Below are experts of layer 7 (counted from 0) of a mixture-of-experts language model. Rows are named gate (a neuron's input weights, with its number), up (a neuron's input weights, with its number), down (a neuron's output weights, with its number) and show model dimensions 0-255. Each number is 500 + 25 x the weight over its row's rms, rounded and kept within 0 to 999. Numbers have three digits each.
Before each expert's rows: "raises" lists some tokens whose logits its average output raises strongly, later layers aside. This comes from a sample of Wikipedia text that the model never trained on.

# expert 1
raises: ",", ".", " (", "\n"
gate3:517472549522474503504511469511525501475468489530498494484497474466489491455507554487443514505522485492483531485476513513549544489502493512502460519541496497458487498488484461476516488470490524474518441489484517475512465509519500477468482557496530483498464498514501470503517532502471478472493478516506505485520530506468516482514489538534493506513473485527499481500510443545524472571500497464516468515462509519503505509490517463513529488486506487564540521500490514520481475522526463493488484453490518559484496496496541505470519498508503476504483445473465552522547488451526464502461519482498447505501502501498501480514515503523489485457505501475510497523538517509522431525475519546484460475469477520513511486477525487520513521438480494513498495490533509466496514471486469
up3:491490468491513508510535502435520516499490495476513500517457482482524504486547510499500485501532539456504509483476520477499500480461546508506503501499519459492533466478486522500526470531492479509472493508517452479492486496497529515465532508499465491493544487509507467486479463489504507498525530531512485499497483502470499494497565536520489508492514530494542476510505551457491546497514538501517507500535482443485486490497512548494458499488520547471533509490447486509473485479515513535508507497516469463486503488493520525515455493456511528482513465491481499487462472482494558505502498553544529494516469471502468469406526510451538533518483483465493470526503520502514483450468479472486498554478513479528493486520505514534480503488496479481477524489451497551495531529532508
down3:494507451472533462546512522488478538513486520481485548519489462518465489502512548513471523496514513509515465512501492469486488480505477497528556463462529487565499434527511531506488497484490446496520496529519484512459481506481498493504506452494512516540545525534454490455513499486473513506476472498506501470500476539499469503500512492495504488531507501459535508516535475486485517520501501505537506515544501454512502497503536505514501505524523510465479530471491490512561480478457461514514471465508457489497514505510501511490468501492478541516452488480513503471499502493452503535512455536504537479490549504516483510468470506459481486491489540490497480524476541533505468511458486462487517487523461495521448539504485478498523500553449507480473516558491467512491518530501500

# expert 2
raises: " ", " and", ",", "-", " of", " in"
gate0:459468497534521471466546531463519470509471475516479490492488538514535492524468496510534492503509522503510520495538474522511502449450470494481483515478454514559482496502527517473517548455515495502449495532514532473492547493534476507486509507537468471513520458541492491480490456524512530529526480518517494534488534471502501512473531519502480471437460547495510513529501496544476519454485490491547468518538454462529468517491464527505506458506504485521487479432491502495509513481513515446514506473531506500483498490482505511502499503527542493497489517502481501485476500494524506480452527493518471509528500539495475509535499508530510490484490538476510485512472501493494513533477516552470453525546514516514448501521490461452518525477480507472494492527490496540490507489501527
up0:521470491452502541537504526476521520482500497483524458442470497533506502494483466456511512485521456469489473484534501490487501466517537514511488490475522517471529501514510454535473531498553484505479523512526481484488508518557517516499456528502501516479459534512579552487511489492520486465468496529466542544514530517482495500493522511531489506526504516529513472514505486470480500499424498542495512537521500502450458483472527470462520551475501488494524562512521487474478535509477471551479525512512482481457469531508502478529492507535469481500513485505479501523516503543486505487514457474511489496514521491492493521503511500514499493564534516520501493508497488531482521513496496499546496504522517535474543510469524477523500513525521545483478468519528538514541482500500498
down0:513486520503472489495490515519520517478494540537456512517514525494490558521535493478498460533514518492495497481483471503476511460512505538459585487512496472495501508508451479502447478509514501487525492473495477521521487505527498498519509457487522511483510529480479472486494461478492490548547503521479493435521495437518526486523468521499445454501522480474496541495480517500465520529530477492449495506545487525503488491507462507477503470500480475498497486533463468466509549522458481482504465533508513497495490489509530477502508488475477495502469492491500523507544525506498452494485454513517513471491528525531481490553503505558519441529513486477494466506541518487468476494478494499458505492532440531496510509498491515519495463518502469515499448485478466493539463491482529

# expert 6
raises: " ", " and", " in", " the"
gate10:513485488492443466491510502496463481497527536496501452536548477506515460508554525479476523450554506500501509476532500504547538515481504504546526515491458493521509491501466456502480499518489492520483489481517457485491481502466490496517512482499512514541502507470491478448479514483506500472490487530509495535508557520526553499539481485502519456473470522505496482506450551519459499473478481499505510451548514474506513544484526502492461488544478493507494549505494482509487474456494493511477476481499523511496495489503538514486487530494507528487481506516480489523544521495516462480512476545514463499539518499477524509466491489495524514546530481442526478479534533503509511479515487520489492485548528519505473436474487533508519474530527539460470516520520546481530550499503495
up10:555456516487501518507452467540493510478477506502468488514475498505541484490525494454506466465465526524515479507480464498454479506503528485539531522507546475485486492521495498497445506521505551518486470497515547506530509531495518496513454507494494484510479493517507529499503492476497474515516513472518535489455532506493528457488518508453518483511482492526507493537474501479463492503523499502508517497499443517488442481473486512496462527519468545530478456514495516491485481493515495517511500536521552484501500508530486497478526495536501560577511510493469497439529460461468521514486494508529518484495528520497488468517471528510568459489519492445498496500489512456498525456508504466532542483463485504519542460487508487527512502478469533517500475498519531456513472492494517
down10:512451444518494495557487508520550527546526511523484510502554541527497516536495551460474520471515479505498476520520525509536507511519531474504507532520547525497518515513523474471432475502511456508503486453474493481525502511502474503482465508488504472524517530497501506469551524496507487491503500486526521506530526473511466516508440522484515517511485560529520522482502501544485544504544515510463507502513501491499497469514493501476492459501502535471490536578504510504525503533480502496485498532495519529520535520502453474507513548467512500479529516503508497450542467459499456483466463529476490495474499480522473504506496477488475487492512483491494512473485540464504530537485519471499526492458513512481513462493509512509517485487523469520482536468451487516561514494523495

# expert 5
raises: ",", ".", ";", " of", " (", " on"
gate0:463531488532529478505478530468484462495488506495503489453508507525489509528482517493464542476496480494477533490500496518485494550543528477492495528530500480473459516435535519530535535491521480560541551510503517505545486449514493520488472496469495502483500525519511496497480537512513532508505478479476481473504516514475456509477520503454523447523505509529507464466518541490458503503464497512521499532510507532473502470491519508531535496527467499517478478550500440528484494487469502495569488516486463510517493515481518522473495502525496548502503539508531504492501476515491489491539525535480488480501451494503514483461516492516463475456480476467509464546477476510492470507531489549507503499517496493528529503473522484532498481453515535524540443532467530503499504497475525
up0:467485504505538487520512475475486531484489503500512514528487522510461503459479505509509436497530516530508487454473490486547525485507470524524483460541526544501530538518489472498500471546500518516459443482497503479478504523503529515506600504508544522491525498506528477480469472520489519507471481538506481458490484507553515490501494457525476532505501475464456482512527496530507464508475507447480509514475521483536523525492536499530497509509500527497530500497514471527506494508522513516481483468457517470517505500460492464501495515475537467482526514558498500543497496472449515491507494490514484539454548528501516475515467481490449498517553500491480488491515517534534492488496533513449460519513522537505495513493428468495545530511481486490494494512497512486490498505499486
down0:517507495519486517519515469511484475507508504487517500559509523492475503574528513499491512438501516495498497488476518465486506532476462539481559523494477563525531480510528507474493523503465561467541494525498455505511536495498494492497492490489541509494482490493534483488475538520450502487489518502501524497524494524498487494469519472474482511515503498503493541482502495505507476516479513456495489499470528486520477467506494516505506501518540496478500495518510525436515494489481496494464463469471498465496491501494473470479466471526502506494523491444480499488441515513473499550467501525453537497536547505558502454451519460536528536480453512514504483508505497493482537497500533508512483475497534496480526463537507538495491481501515523482514522454476549450460511554524538

# expert 3
raises: " ", ".", ",", " and", ";", "-"
gate0:540499490520494504548454483480524485489483514457560506466481494536506487506470488534509499541493494479524485524516532487510506501481517467492493503497512457493503532539473475503482521476484499518481481487515504526497491499501509485543488480521525467496488503522518527522528487499534462462476512515521499524486515550483533487489518529487475486482492502459511482529536552481515489539499531492458519514473553459452520507553510510511501494586480533557532554492516469466510492471492491536488514517500479495490507496454466451465531480497511497448505501520554495506485487488471473496478544522523491478492483461535529511492484519461473535493488505531454510501510502477475541486477482494486487533504544535483491486502487525447551527514506453495532534518527511529497507506492534
up0:458489526472493470513467504469516500470484483505488513474502494552517509464500492492472471506488495473490467471457505526480475465529521452544511503507519512477486508534500527491537501499524481507488475522489462476493449512534505499512543483507552466477491481493503546532496479532496547531463456492446460502506479452493430518498500521505537534462472526543503505481477530515538492470535464520551526506455494510473497489524501533509465509494518487464516500552504493507479486499504519465543514505518484503506488517520520533526496490492527474552468512496475472467510494480446542539490491524503469470479506492516450504451524494493504532535482471474491517477500447510477509517476516497509498477492479514540490490575473470500486521492528500522512492505479499553517499509500501
down0:518487521486517505477485512516522486464550438541459500496518502475428485475542517492511550511495502521462493467530468479496469541484476514487533491486467493490500478499490525478521507529554510521522455496504472513511467506503476540538511538496517507518502507525485473480494496494476518464520484517516524453526458477484493482491488528527486521498525484492499454488479526512491507506465478459490539466483485519512502465490462507517495541516490500494458467515490524537523477440485498467504512512476495512461500489538520505477463492436462445474515506491511500515519444500533521482496517504493521515485479476529488492505540487485483491467503485568489457491488464453519549514511491495456504458473494484500492471518493518493485499507524542471481521478515467520484455459512444

# expert 4
raises: "\"", " the", " its", " a", " other", "==="
gate3:480512533501544485494488474541499521538524544487525518524537498490490483483504484457526513498543521498512523473440482454490504466483520496519506457487496519534484521529480496532481520498440506504480508544469483474513509539523490482488515499505460481462507463500497461482466491536491508490491558482525533496480525494489513458508462496478494506530508495476497515510488532486480464531515440507486516490481486508550532494519489451509546513455515495501536521493520478520459469493495537476479534506476537446462511487507545531511492495528464474516476470501493512428478514500472509507497495468498515501539492507475454546493499497501478487486501426551525507450469475505488523521500537463477483491525521484502492472480498491509487475525540510535472476500502448496484527516482493
up3:535474515485501510501471512518494464506482456499496478497531528498493571496507498518503545496490505480500501486485487508480490543535479503511503498496468486513508517481550497514490538513565473499481513484513544492449458479483489513537471522492498525490473499495494505479521489499536474508528499503475513494546449525510517515513503472508527486507443513502531514481483487492500455531470486468514476525451508488508463472476531512495512487486504476543488468518497512504504507468481466536523501533556527530497528557485528505533496479481504521484459468521544483487505554525525452524512486476476496504453548513501535493542525455523522488458521585521520499545495489514520520538547491506527526536530491451527463541504495475528484535492484500530516483508503517478497488521524497
down3:499476485437488492493505489503490512507503510516529504491543470476523458507483511497535495485527498465464506517484526454492501493507439504537650501473527494519520465491494478477495518512469526507465483526513497529472499510503476517524501508510512451446488477505495489462488534472453488492520519502483510488483520483469520496494501480518490486536529523530496515499503566510454473488471525494514482443432521504531515522512484480479535522498510477527491492465524518505487507479511518496505531469507479512489495510482504479531492505502463502507514498512536506494453489491492520534494494511524495480511508509498499485494473529504526508490465502507503365480502504490503472519490522476503527477515490494458522475484474524538486482496540489472490507504508487513497473470495495